Below are experts of layer 8 (counted from 0) of a mixture-of-experts language model. Rows are named router (the router's row for the expert), gate (a neuron's input weights, with its number), up (a neuron's input weights, with its number) and show model dimensions 0-63. Each number is 128 + 32 x the weight over its row's rms, rounded and kept within 0 to 255. Numbers have three digits each.
After each expert's rows: "gets" lists some tokens that make up at least twice as much of what it gets as of all text. This comes from a sample of Wikipedia text that the model never trained on. Tokens count by the router's weight.

# expert 15
router:158147185120139105083184147160095190109115142149115151155065083169098092148151075120111087107163080127145128073109129141095141148091074130153114155096139155101112170134087094098089125159187144
gate0:179114094102134140127124124157145115168153104158200144133140195095136127065092138093169158160132064150141152109114124145107156158150150122124085177166183181099084123152122079116081197125166089
up0:067126120086115089089124142134129133117113154079121079141140168140151174096157123118122100121142182113137120091115135161092148086186108083150164193132113075126146132114169134148114119144168112
gate1:122183122135151083164121145132144143107125078110177118149144191125143130117131170134142108061128170131166066061117147162086193111106107133168127102102089159055205107155173186140100126176187068
up1:148083098144103176093139156096164145165118146123129090158151109101140101157152120175147116179125104118057163126119114140142121138186134092140164175170070153071112150096153091111118182198141139
gate2:108108036123150208106117138170141149173132101212149156083143119127182106084077142121134154159141104134143150059146116097185104121203134134095114172124103101076143082186125136117070137104154096
up2:110108099145143090085113174144153188149151107085081184109022106168163075138109117182073180166146104147107136122137153158140133167131108143153113152173128156094160092170089105155129099110080182
gate3:209124152118114091088193136153109126117141146090173159155129125152160111134168162098152155156111109200150105074097131115088166152191124120133067091153135180108139090091144056148146136110145090
up3:128151094081216100071152101151156099122114144157142160145149104132139182101148108101170138094134109191141099087083186167162197136152118212137093090120162122102165103116118085110101148094160089
gate4:139137076152162111119131116139126086174064188130171080098239141107132141173202119142114082137059065133106075153134127123173089133134130140065172102124100153139101119124198073141148120116127090
up4:141095103053124162093167098112134110125144083148099106105110162163135111118125147144110102178141149107116171088101135125123108149137136154096154142145107131119105182160048069161119168106102123
gate5:144160119130097229173143107192116127090161123117139136115029153104208123112145142144179136103191192136194083110065099143138139139157135145107131120063120080115190141123120083096164152158162117
up5:166152154094100202139216198153120125133191126148107101184119156138148098167130146167144070081135127078171157113082115091114119119139107114148164026163155151167128109092182076104129136113104110
gate6:133135149199152145122074110142100093121149165132186144133108194145135138042160137114162173136105074114108090150125128174142100151108104125175177161146133155113086162094028116123120101145127111
up6:123116157112164130135082106153146060197173115206102156132189106127132064113096124108146067162131093091063144106157100149193094142149207158128104121087088100103060119137143127093087099114185142
gate7:140144160183156132141110151088071162098160085181173115119096152096164159152135162133093079157124156109046145084126146151102137119167119063178153151080131130122102133145141093191097084155133121
up7:144121138094165099129135146112136092140161116106124119155120108069134149111195133171123103106095137104103117095132128104051154103134144117098149140108140157112124137190101138166075106116107110
gate8:136107141180142081145132093179117120135116099075093137136140213156116166127101088095159162118122137152129173114198159109169162171129086139145108168156104110107136161169086080072124145082103152
up8:138102130106096091101123134107085145111142117122137136079137047090121050094173110155145110192151076154107111185089065126127103123117122134137124096136124110164124138113131156156165136108139094
gate9:114148187099133181136128128134157160101123140120141107121109132174092149062151159156151184100065132083094160116107131129124105149101139040115200175142066134124094138098103136172182157111160151
up9:106148072133160124133119105095051098105131163132166164146100201089160079155152103107177142114156141173064075158131148100060183110118127107168128130095162105139177133110138142093057154086108129
gate10:181087188078112133148122093150168117176098168143145101096187099166088098104170175095143127107114119067075138124168140093088152161145130116158121073156088160157120168154131125144141111133097177
up10:123189139100112093210181106151108111162100120137070093187157131086168104196119115118157106139126181077103124119112066112130148154117140160144133105175067153174078142136189089116136148097124130
gate11:116119158059133095125173152141150114133133124111142050176126109151135166120148061109135126121148049127128107102150095148091116098152075067107108122162139172168163136152152155037116131117140120
up11:148138114207157133083082073127121102054106170100168151143128101125091138140157121189110109127099116182091121100130161163132104132114116132161133119127114144063061140131127082184138155124147193
gets: ".", ".\n\n", " (", "\n", "\n\n", ".\n"

# expert 8
router:118153176120133089107131124149063155079190134109059146168072113117107105166154137153120154117157138142104080104133100102099137126079055106187154191111162131167074071081117090146139202140165166
gate0:196134118081098149087140109120113086144104053098108132123131138081157159123153128086123120153100180106109103152110168095179155128128088109031081189158127109066190114119100153126162132133101120
up0:109112163087131088132139177134095133136134112114088134151080149145098077151137069143157125095114171161142156111118129157111116165122167124190080225103154123157087172116186083155082098090143143
gate1:089125153114112137120106154071225116142086179110134104109185165180138157103124125143168139078133126064072154148127103135122130120155134121105116122130122125184146121179154109134139140151181142
up1:202128170104099159160119152130095127147195139082146115118120085094058140120112114145100133188144073200168049109146142086095136076122215197098102161151157155128121124075090159143139092062143115
gate2:149105127051119142143126082161120164127100145099133104102177210065111105055153143138055151141150105148071146101108157153085124095049092128132158163138169120141155133094153132151098185120149089
up2:079159138135108076156098101132132128130110132074084084144036098100123135151131098108127109111090151161093122156094146156103120113070084103155113130053109087117085138158141107188115122129180148
gate3:085111138099164091094188151192063117137170127148107129161133147146122088173122109124122113132096154077148141171124170122077126150121089145149077095172126107104094094129052186141129207089112130
up3:086145141118156136194116133067182191088086123119150129078076163161144167134140085110112153144104101109083101094131112116065137159085105110142152142134110164130132083111094166100106120138163082
gate4:161119132125112191116149141195143104146079171155142133098159133087162135105094135105197126187097118107184106101165112167118163118103192120175129135135176045167097165116113100131133053050089146
up4:135164087160111172046137105112138108110063108207115175167150113084110102085105115122197116210120085151112111105140126096117073145144145076076089179108121115175144122123102107149190118137113118
gate5:118160113178151136126114104149141119112088135095114132111119119113118125151139148188074095081104161140131125139139088147061148131180080155157113088102079223155132144108115130137137092156133035
up5:074078130069119091137147142122142132123146157138118128144115104156158136158118123128108125154158087163142141118137186083175116138110152108169096135172169085109175129175204057097087147101195191
gate6:178112142085236165108134130106142100169151146198101151115104111150072106148148131143168139147132107135130167096124126090088085140127166054162145089090131157148131116113069111046119120182133079
up6:158135085127231166137101115106125127178132137204166139096147123160163103163158170104182133106101176114103170099093147138149068166123101105169088051152105094124146151186062119096125094176143102
gate7:094177141145092141146118120087148120118033122132098133131078132130043134128173106120130146123075170074071195089148100091171165144121105116080059167141116116175156103155106101147196128135135198
up7:076110132199132138159113070123152088191099190178145126154123191098085105144156176186131181148037131069110167123130077181081119159159106115127072173140114125151116121139126093141149090148094143
gate8:077168153151105124083169136102094114136090109127132089137085152132112082121130153158141130090165142090168159066151099139125177114109043132099168218106103098076119118118155108111160111143132154
up8:128095161094114161136160155134154194093176114131059168103103083136114114177058126145093086156141031189100142200153185127091146149174203083143094084166099156190167104151119138099115192079164148
gate9:132125190124110183137129136109091136092137091100084155176188138105097113120101116112134135117126092140101095156134111062126092174106101123136165156138093134117138103106171142108125145085157159
up9:112115155073177129093134120093153145094080156109182062133161145092066105104157157144124160192120112124123078133106142138159094115108113147114159150164116067087108104161109146133110163138123161
gate10:119122153109171157181146132067110101093145117137119093176111121071138138180143134183172138102134130132170130081175138152116133125174085097117095085155145124135167125126137183127177159081161163
up10:083125092108148145144155121191150115048117133148208102174118140126088211090085107133146122161122088095156117092134123148126047177171126105134163067145120133176167173083155162104092137145183174
gate11:077124090111139136121076135130132119093088121123144084137163151107126104129145141139146112147153186117156075128114094074152164053152085126113179171093114102177103125096152145136158200126103149
up11:080182109122120070117152100131128168092145098175097138138092131093112109150163131182163112107116121166122164126172134162096173106163143108198145084149117111180183128140169082131170081145113144
gets: " the", " of", " in", " to", " from", " for"

# expert 3
router:043143199116130114134117152084123187138105112083097110167111123124102044119142120167119111080120141149117155101089167118085134113106072077171131206088163125126127117112102116088098204161135129
gate0:099100113073089165057162137131084121113137096137105158127107136101115177146122142162111164172105131153171164093093174142073116139170073128169118115123093116148165045126138120143145193122134128
up0:119143090072107200100096152163128115170067089118160141126130144153127183134087139094168167120081145127117150120153176175128151150149111135150111154104092103137142071157183131159120143134169137
gate1:187130144153117126116118153107127108201103140174111136130159094148083091105129163157057122070151174101108149134130174162165177149081137119107128128141098082138093134134127139088163110134118181
up1:151159117174121109183146102107079128145125090197166163111118069148160170167076099101196101149144110065102109139126135181204148171200137149126088094133170104159154117044152148159088100090124179
gate2:135142118186120110128123133161101136170135090093129111092168175129080113116170111149114122087077145122084154111144108177088092103085112177112179108119107140131139193195105072132124100121142099
up2:087124125098182114118141114133130071094158114122140171224185101101133114150090113122135127132122127081173097120158089083146156104163090108146087137107173096107172088081132146142130149123135150
gate3:123116175112163156185143174197144119089152135148134091176122105108138166132129089129166085165126150169104138174164115112158135138142197127141192152118171116092132218130147129163129139083105111
up3:155113157141121127182141162139142086150125158101132117160160159073134133093171167144166073106111131169092076163131147090125170126152144163139172104090207127130146133088170140182094141138109137
gate4:153106093082088178140113091136182109148103096142080102138153088071134121097176151174097154146096134188117176117109149114159113140161086096099128111133200147132152136202180158128166164199121136
up4:190109098093149135097143106111161123187113170144138124113145121133106063097132135123125157081088167200075183165093165123138086137106094153160156181173162108171150128136184094119087136189103146
gate5:066174156120163139134161078079134149101173100093154177118145181166118143134149077168075145120120136158165116174147114112126085103146162094105170134175137181101087187160116091113124118122155143
up5:063156170125143130049164100095152119113118191121179184092141147213105158132157160141122174155129160150118129220111134115151115146127146138160135139108095156103127164124102093114122155164113145
gate6:238155135116105094158143071158064068148113137109091116135096165148141089145162148118184132094110154127200099155131101115143215143149129146126147122135084145178115135107124144177126152097148112
up6:159118079081145116128114108121121143212133135131094115157116185056140089193112092141087176103097160102135096133132134113130164080157124116154085110149149152134158191142140042131053131098166082
gate7:110081115115154152137129126118156086122129146154156144150130149166134141089172158076101106148097137094147093136106124129149102085136132134124163153131130115104210149103140166084088096126141100
up7:099126109110190174101126129103132126100095159130136129119114138126172152086102166100119132136053155122111110132143173171123111158113136141160116103108060100084147163118122114092059094171192124
gate8:066097129132156187126138130122159140126077105136091140114140125194111122131099133166138185103111132085079145158079148121098093150084074125073157092089085105112141148167099165175082157087174130
up8:066117142077097108151075152108197096122094118077124092132095150117179222162167146129107159122154142163170188077158159090078116130086159136119150156124152133113133137202155147098108113121128095
gate9:141114166190131162125106173117142135139101065157176068103074105171064153081152139200108143199144104139186153135174144167135111091123144131091111141128115100159155114173102167197162218076138140
up9:120113142100096128097112128131115118121106115114114116099079060113095170122103124131139126189124103177163107109168151172118134123126139094102083090078051125102113107137140181107112191096157119
gate10:154106129095132103120097157135177141109104086169134149091099148180159086142129166099093093140152153182126150095143082140188124171113171129123170057100133170181155106141158111133148163114164172
up10:099137148120083070180073099120171135120120103110130117140164119094120105175115161119188098105102117107049155137114077090127111126070172092159125127149138136182178167156156065133209112086164159
gate11:118140175179132119051128180087098141096109113128116139087176152083146166125167133093138113139171126109181108051139125107142160081156108151110094139097115136149113169140056132166160162129140145
up11:100141178123103136083146138141120152066113113088100107117190186149166165085093111130147126102140167101128064150133138129113133145133091154063139136170134154128176115161078168126101148127113144
gets: " ", ".", ".\n\n", " |", "|", " |\n"

# expert 10
router:101143184128138093104164118124136164088185098129130131156084118124145161169138091159109141165216043183141100066092121084111112122114064130181132115113176138138102101098071075122126191173180128
gate0:146180120122078100115145152114145115145101123092200085140125109142142097075157150134102117052118095125101097075086119089130069131094070152163109119140086177103064139149060045176141104116138135
up0:108145186078144145104088200156106129095177092107109128102053098115109143137142080139117092132097179116127092135141185138132155167105113113167107111051106114122167084083184149080124046143115122
gate1:116176176170127133161108127138137101146130120160149135131115106116177135145082122189123122139090124151117145148078135165184117133128092139162147135168127118084159163103094173126110165087156206
up1:115171123111077110134084074159096191138136152151115126079136095111143114077156127109102106172143120080139068146144149119159095087139175122117138058161148163151115112083102111174137116151191112
gate2:120185024138128134083141147123130138110125151127141142136150170142135080090150169174110104121153187158165083097115097124193121167198096124113150144173129100141115107201119185059076128110104158
up2:107108184104109145204111076031113125172111119129115123170099103091106130168117180098096138127106093093117173148122140184120158068069130162182138100112172154136156150066129109165150141147175109
gate3:110126056131053094145115144162096160142197179159153121112164129154155156092158114143128132113117054115084111106141112120113059172136114154159135111109154126184086105108087149140109106073131058
up3:094078116102100059089129162178103124071104051110111112077133118208137130107157111173164162170122131170086102179120126089151112096127082152123134118087098133180151162119058110191135133158143101
gate4:091076096140127142108121112101108175139176110120135112129119117090151103154177129172099138128146159133109135174094134120118078146147125131120185157112185116169112133140118146136080134092138173
up4:122139147092136093177103138181161095124088153162095103072133145131104158118116120106127155140098034137091133099142139103064162068093146152144079113111120097159108130157120131157154094120134092
gate5:121108121118072139171147121110137116100089094118119113066112193106164099087100171071151157140079154128130119118081151077125137137096104155081112098133093197179108110132083144141095146213121151
up5:082113184153144129148134155138153141097100109171094091125073149146114145135175103141125123195135152105122156072160123100071198191115121145103153115115162090103114130161135072131108152156111108
gate6:146129088193093120192135074121162121186138149187156154142170135143123159217143118137165133109142137120108105122143149118150177181135178105102141071090094177149077163122088187193136112133113133
up6:122071198161109101099161144078099122179122173085167122185143088143138113142047112083152122142136130086106083115186151156166048124161159169129114122139122128057132137106171103092098208186172118
gate7:088098149156130123115086113189146184156119131179105147110083149160077130113121085107154123129067165169135122205123070093157145167087067116075131175102130103097174134145119147067137078132131141
up7:149143172077110124132103123095105110119136136131120154185114042042143146127175143126074139094145162117115120098105096132100117083137171139116098101170134111179094201073157105169137222140152130
gate8:184163113081107074149085089112123154192181109151158136112135179078140136107155153107126141164146154173088133069121104194135104111124180166096174153174099172097104169124121187076103153107116088
up8:057144164128112158067149137131099144121056185075103093081084106139047152111136095143079120139193127172117088115188125104167162114093104099112126132197069124165087124099130139119197131131140156
gate9:152114111149146147096119191138105142135133139171165114128083126119163159146146139190100105137126105149154136123128137132104106122127118081127102112125118119091089072067131128157109169150079116
up9:132113174075088109086176096176067119110121164128168073121105079094141138088113177126098104117119128150181079128084113172101195129141112122160135147089092096177078120114129133153139103136193131
gate10:180093146130104140118151178135141093111097121088120082079080090124139139166138129166092184179153082171153118164154118129199097080060097150142169115114150074114135127095137137121093139126140166
up10:139132152170120134135142142160080138130114120162138138124177096173078187116121084108069129124073189088141075150182135125121104148107107095133153157086134104108127117120171204140061128112142065
gate11:101117119089079122133166137130088144135109114135154107161133093131068101181130138093177143172129157171110180111131123102106165179149080135137142147094193168142126153142102152114139159146118123
up11:129166142112179121132092174115080134138167122094101161128106117158162126104081124165122064114228154143119064096130149121086026086135101143128173123103137097053154104074165088148107074046135174
gets: " ", "–", " \"", " c", " D", "r"

# expert 6
router:147169168094176075084103122085099138101169096209146154147125100123133098139159145138102115107130129153151156134109062114127113105078131063143141138093169148144112093063089144117182185164135133
gate0:142157101112194140177091148141223148161171116157137091160090112146101135137127111174136101068127126206092056113055062087124074108104130084136090131085152120151164101117149047142133095162113121
up0:155119128070098114126148122127175111204086068145143145127142068125065099080176132201136109120106141124170139145121146128136115095140163092112076107154094131134145144166169111150102112122097144
gate1:153147128129147122136178106126140099129129043155135120078179120098108177118168130151140147160131129150152138093144134101143059130108096133099097176065125161182143061137191147180146108115116163
up1:148119112136157197083086148127124133115121117083126125131095203150081114132094091113170151150144147119149162151121103198101178111134093125120156188164120116144141195118086132033132167151089158
gate2:107104158124093148156178120080139122159147082143111114156077156098147142146111147193080102146178127118088184223160147125110145136114106137095143115119145076104123132141138115133162179104094103
up2:081157125109178099109086145110096155166135166167107202125173120138142115187119066112116136185130135143118112089079138173131124101163129124138103145137106147159114109134110159112122069141188165
gate3:135135070133087104108137125130178110110104105194148147119117117109120076135128133189138108126114085111140143148225130142134126144125128092098166127179122081193143132097110145113123101087097133
up3:132137177086087128140138106067160131139156103174056123132151134098073126088128094099116090140176183143094091154153134149129148082147241139154097152132039169170167199130138170113061131124162135
gate4:125135135066105118141105110110109117081197122162054168091179143096065175171112130099169186127153130146123096164210103100143129166151139199131127080135160152137133122100125187107095193139128197
up4:150119105133089114141154151107143171052143114127103089130070104157180115083132128106126196135152164157108212104135125107112088156058116089189097196158135159095064052090119090162109123117139155
gate5:124131169134161142063132115137160126171059120117152149123112085058059148108152130102136099200141161077122128164126129120158096100088146169128130171075113081107095122117110119174187109132146101
up5:139141165163106101096120097103145130161133123131109163134156059090115124143102146106132125109120114146068163152160131112168071164136158109185134110103119181135095166097146116062137101080101142
gate6:130072123127143100097126105095180128113177126131160122129153108159176075108172115103191104114130164143128122113118156164115121168186140093088165118180103113099195087107121108140083128192084096
up6:138166077092115137107159095093086148129158135151135107079154133147145102126149151111128175135135135096145128119122107106114175173105162089136133131177116119138119122103136115062118082109190173
gate7:111166190085141097125139082128167176120111104158162114066103083202128121130112126048099131111084143148097105058156162112133101159131092122110107165160122147124079163130122161171089094112135147
up7:109085071115164165098138115092137085098117188130077121091109109130155137172187152143185133108196067091211135124082115137170137117151135122152128103103122160090160180142171114077139145106117077
gate8:166116090147140138164124141083087137116136142149129078117157086099126176086133150082107115161110111101146106206150145069088107080135187169103180068107114149172149121125188175102094131144091075
up8:164169135160117129135129130165104143125089148129148073090110122130083104102154118056106080109142158112143151076078075147101101069118123126092066168132141098118125157188168113143095107148152145
gate9:161069194089210098153168135126132125104125109134149154096182159118103157117143068167136165153115156181144154140158142139077147139103177153082074096197090127133171092134117142107160117162070145
up9:103110156078111123116131076190139134110184095128115133084126124150120113114136153106111167133150186150058146143106089074120081136078130190118126148123127148127123145076165102107168114127132147
gate10:150122126020165106141092128147120109121165114165149157112087163086026075206107107165103157121106171118191160140097157123127220115151076165078104139111094094173102129189103138159061131107041070
up10:095105129156115103162091123148192144101148112118195169101131108062107121070142118162109099115130114152193105155114102134146123153168155144111131111138082129135143064134113133163116067149067082
gate11:111171108129126175210140088149124113109138108117072145084153169165069121130121096213125158146120114138136071166149147087101124080125112199149122156098069148123125108103129111146184106108167179
up11:095137110139139088084162151083105164126179042187129178130077084075128149218114071099097122185192108098116164083147039113120147158120102075191120148145152097178135129103163142139123120141117048
gets: " a", " in", "-", " to", " as", " of"

# expert 1
router:098115143127157118119172117158071157128138095124101179083143113112104113118148106112075110130165122130141171095139103045111126125126129137129100194142161166170140098115089097112139127079100189
gate0:112155151121132176123140094152103126147088065118181103117121169123138137153086080090103135156177152179094186134136147124126077120130151138116089152115077125111145172136127097094122144089149101
up0:153115167118115088073098098114088125055100140106124121181074194088131103112050179107161185085135088134092118096086131174127124055101167173096122183120135151110150134145167123107086159122105098
gate1:109145155143111196138153088109125110133098139162086136107145101124149129107175151173163133156103131158064192136141131164132171161114146083134116168136123153153123141142074136185194146127112103
up1:122127105141175098156156144098156104192117142129142095193124136148157127233136101096082127132083142166150095088121135133128073098197103103127102112055100111164187132121113101170035118102118162
gate2:076184140132093180097128138152153148138158040173111112124134103075112126161142034096133116138153162121114108103113114091126100088147132098082119143113154116117129127155154057123131083150129131
up2:135104114154117180120150135178156147109131100171168176115182140099108145110069069074084114141197108142129147154150130094099119114132118149105128155111087140091171125154193064136137085088112112
gate3:135151106089123151103112160138057130156098161154134154108098145119066122055165142108154088131078126099082143119120128091099143081148161125158144151159116120186109114113145173140189086108154109
up3:160157088107107161192126101172104116196107143137152105127123162155096130123131086090129100116138098102169097084128151157127114107164150083179124092169096135068135148104120076135008104111137154
gate4:094060133162065137146124179143106132143119131120117106109068113114166137144097138138176102067080193132171107106122150089131182106091156155072143115133157151166133115212118105149109139097160126
up4:169150114094112071108178136119134158206101185171094087083152141158140142112149140097149146130100134103089153121143162188123150155105088100131158129120141108162074195181098183212145194151126123
gate5:106139125173178135150140158121106133097096185095094104131182197117159116124159111134147149212153102109118202137152156115143091136161162164154083107123101107113066097108148122176140121098086152
up5:134096108137091054135070141065187097144100122104113140185199165189146117117116125130123096109107150123150163161136103175146154122089131166129159123152134116054162112132103100101109144108163175
gate6:071080158122164125119133108115156187134119134156158148094144125154135126106140173123144091130135113141166167145097136108109077160130074119134154133104136153142102129133150000152200164173103131
up6:061124121181162168127122119132120103101108108171090164085161144117152133130108148087125058128088157079152186161129111136130136139148122079098106121101112100109107165189125055184108129097069122
gate7:119095156094075191118092144137140143148173098121134145107157078166134107119094142177115136056095213158129115142144161179164145116130164180095178066141095150047119152140114208154161113123109128
up7:109109102113062091105151110151079151142135090081102107098083099063122151160130108117127104109092148111103090192101119093200155118091082156101138116078101112145093098145139119105079110156088164
gate8:075116132156161107117122139160127080165119096146139162102126108196115141131134109080111111092140122129102184166137134059092120126112140112130122159123161106126149090143111171088117141128147178
up8:182106151165079082130044119150156130094125189159162097086162110137142105161181090155174119085100176141095100116178185098087087168133149139106123116148127143108095106139132112200133195081107137
gate9:141075124126117122104076163067140091110138108112135105045178125175186084073088139127081116070122083172094137132162140168098121140129123133116137100118135198068132123129166125158137159125176155
up9:151125187190126154066172183145090167091133156158131102145142070128159168150105144084130185140140165087107092121153146056150155178136110138090120129104089104108144078100106110162133164167156161
gate10:137130116096187139153140147118203113152124087199125169125139102119129114127100120138083184130207160123060191147127069126141126099173063133152080124132073163091086142132114079143135137120154135
up10:072105151175113119129130119144131119110126134075104119098087117169140121146128133094105162224079160153160097030177177112106139151139132153149103124108175117149124158112102095106078162129093188
gate11:164126186134173084166173120146192135139099101139118073115130161078169119149058097186197145093138061146127125139133109075113113108093077125125170114167189171125129068145132118144141124085137133
up11:138115140083072096147103108136171110152204153124141063087100137148160141083150144141173117069161070097073146114125156195131226194084119078149132130085184165125158107115160139147067119171197100
gets: " by", "\n", "|", "-", "1", "\n\n"

# expert 14
router:137181153102121174112148206055143158118167118172117168162079080138091109125197109148139070111114105142136116058074120107105173114116112123152133118089156130153102136182111137115147162160130130
gate0:144168108180158128131145117170082136063105102060151164119131151116039080137134142129140086086134142110181137161082116080136100143175094130138098151070091094145114126168121179131163109130152159
up0:103101160096088126126175123053111124134131119206058117151129121190170120132137086132115103133162137109058103068125142148154132135178091136134158132102153143151230143090149085103159164141136155
gate1:076113151135177140128146120092149112113092133133126054171094094117167144188168109166142072139143184089110123138129115151095141131113135113102132158123167129136141211153095132073134157130101067
up1:160174132132140121130099095105162112136098155161152089076101129139167129167115155146195106121139130125145128103127111154079133105164153137113131106082124132098172167181152152121112116146114100
gate2:134181132133151191086083169069126138159083119099107116048210076145149135145118131147120115111116185125157140185126121099094169152103213181071188120140121129167180171101138172180157123133070104
up2:091171147115150192076134150146091111173129184114128122071095112105143166097138092063115145130069197120091174124084093131139173080161155131134173094166102140098111133118139112056140171140086116
gate3:140188128151164118157120179143093144152176095145103104077113113168182114157154120131154120122132032182158152140158075137119124148162149132151137173119137149091144212169139043127148118096108085
up3:107188154094127087158081137112138135118166153137146124056131131170188090143121120203083153122071113085120143184107087098156147116121148116143090132127102118070162106157134123103147097170114093
gate4:159163123102114136182150084045192092194109164174174091156121081181139111119145171131161182093044085114131177138164175124133145081146179115140101097167076156171142133126106129105107164119113110
up4:102137134103144064179129131116133106106119156128173142100116082141157126099160081145108164086085134173169151112091132153118180160145167101161145109139113149098094079143148142113114098102128111
gate5:181116162121088143140092101119120125120157157158124075123146131106080136131127132132076075166102095100144052142150074129093145172086060153149144131122150115144075169165124139184197127106151119
up5:150136169057147100103117223136179175116140097090104152087057132162096125107126138119151150163123122060110096101138152114118135127095128079129200169130131126090133148135124195116082114158103098
gate6:140151117103123101112149138066148118158068065152165151127146171123055170119128137116170103071166157200109046115132091154128128193138150099091101123152123129134102113110108158137132099099158124
up6:116110093148130155114156074125116103058147123103130164103133117174106138132152149152151162193104141115177123152171143089143154078109158161108083113111134120094154048144156081155121136086113153
gate7:141146118065116158115155104138151162134092133172083085111141122129033170085142129088151160159079132105135169125132132096117175134111112099096070147072126124145107102084147145111160137172055134
up7:107151140076114137123119195148158156115139105080152085103109124102082124148117173106078083159118132146114152082136097157128144014113116113112122088069163134095084115136148163138167158165164099
gate8:144133129095109164165118140088123148118154148143169132127169100150105049118148152121166100141143101142207093163117133142061125154144165170102149122194133161149165092130075125076139115175087083
up8:143146101156114137169135090039115144182091124148168151121156078148140093103197106128090158100135140158143153099093172194147126093131145158138181141129070138129163153163112114059106129149089100
gate9:113121154151155096146155111129062115131137152134124177138124165120065170127145116133072181101084092082143157151118116118146156102037119106131133144141102109136058111088138229101204150149090124
up9:095156131167154129102140080096155165091127102103122094132133131159133111097119126150207159106197151117148088139096093144124140143164156099113131125099165141200098172119109131141097093093135166
gate10:093087114132122117121139147117147149128118134151076144151116091100136140112149129161151178128134122141175170159118125095202149160140123161074138126166153153180184171150113137174154059111082126
up10:131172134104099170153085162136126127123092121137146092091102147167125159102143130071186121057123135123142090129105148152110135125145063104078122090133072172173112121160126171158122120159165071
gate11:118153146131188047084171128102102112110157187138163121139124127155143096148165122086168102087115110173137136138091101128114168111075126103099153127163116182102126191139150132070126134157115087
up11:129170151131227128144156047125145095126152103179108105127130133119125113114160098119118158139171095119134069145100113114142178106131122170109096161076142074127167142116189117063106099121110103
gets: ",", " and", " was", " is", " that", " are"

# expert 12
router:105085109113113126118159134089125186103190117104114126183097120109103112149131108128131097105217107162122172086101144075110161143085084138199171174105236159154123097088143120092126161115149157
gate0:160134111147100142101100128068111087163123179162166156154081111168068169088110100147087130150149058171186153134093116080144087135141111130169146133105149104116116142162141148179149104121132172
up0:142108207140135089173100155167100126121170112110116138143117162129129115154160177110094154092057157053109085136198169169102171127081137140130129208087120122092167151104129133123107095111149091
gate1:175138152134084144158131137160158111129203097119143141139115186025098095145125135118126107114124103109105162103153174144076191152124119102138127096106131107150113093148167112150139132143134112
up1:112115097130072094108145179155156132138114088072108127122082138115079130151077142099096146119096103084109178166173115129083142188182099113141136169104128164113103081112119123116114172162071143
gate2:144166126108156147157120109134190105142202140163142214043113125026124132098210139217128182117141135145157151133051112143173140138151140179136142073104066132107141121155093112157181147177075159
up2:136085137131106099191143089123198100104153130159105166081165087114114144138101153142112167092147145080145136167094108107185159158096170144159147055147090136175172092112107129138157159155099167
gate3:130130079103081157133137109080109125138141101105116137095120178113163090146165167113085154125131189110162155083124041093117108131098111154077144113183183155148115085172098098146127120083113129
up3:070121141163133100167093085118109141099161124089159043144102130188101187124134146153090180095126112119112199137103121168111136114089115141140115114134175120105132118136171085164197073153170140
gate4:129122079123123162070134084201115167133154087100179132125168114115116168107182145127192199156114190090169179096094117097167128113134132126121161148118071085165108144149104116158092134140129142
up4:149148142207151162126139150147136162175123108099127124125112255152132108119154126113128122176087129135116120099144154225102114089122196151124148141128135090113159198100142152105099206124167126
gate5:099142114089103122170149147205134135176049122114106132246112190094130150139117152155168166165113143114091180132127132148132078127116086163193131101117196154114204102077097100122135142122124041
up5:095124151123083114213088086159138125143192157125158108153191124178087066168181160107104123095092126108148116101107119143158163147158122146122132060048154110147165059099087093141149086112096096
gate6:092117115087148179102146135134123157089126146139106121116201113097191056116121108163137167152167090136151124166099104098165090083131118125147110079093087092209146122093118152077131156136075099
up6:057134107154141127167146078034124138148114115187112161136114157128108096138162047149082121108138195118140068090122113091096185159129150127109127152129145167112108130150105135136170147148142096
gate7:110177149073149110118132188125118130105121131080146119160120113159088111102130130078164101082166120150110175030154131116162155100094114139160169133063142214135112128117149106044151108139188100
up7:096098128133148135115104120127113089061170125118211059180182108166114120102124163068098153164143141152154167125119166138165116054109152119151159119115144133114126148119083105096100082108103113
gate8:182159145160196150184183106126137160145112109130110152151148154180160111124132109146067107162140120166076127145151095090067092108112119130118149172183116195144146142191118048137108100126159159
up8:089139159093163126150148140140148081097162126202098176156196102099108108120134129101181127098165068053135142133140120175147134132126138192131111076111195151123103153133165138136141116207103099
gate9:155168107125179103143096104095119114099187173103083138112109138108154109122092084197160102131089138129160147094115079142141082093124111130125178074183130167150140146100175117123157122119115163
up9:069135156151145106076153125151082151129127065119122161136104075127086122167114184048080163180115088115100121118142131074137139153150158078099134142116126156163152133143111089108112140093119102
gate10:086109164183109113108103141150156166136103099083082080093124115146111145120104134155073116141165092132092098111145163126095179170158172063115112140094125109154156120152166155151143132125140113
up10:157089102119120183088115144079164111162110096124133101131126136162169148140148125138124154123148129117093129154122165115174125086124129110035160117147169096088135103212126134167148153125143129
gate11:147168108105117107099174105108122069073159056146107112095188165090178146116079115156135140116194120173149104155126073074136201136140141153099179127185074146111146118061126071121079122097173116
up11:094173122094119136175171152184127096106144087116157105163123178144122121123109166119132151109135171097178131048136079173090101097123110130133141100095138126119178112146097142126111157123119159
gets: " |", " ", " |\n", ")", "%", "\n"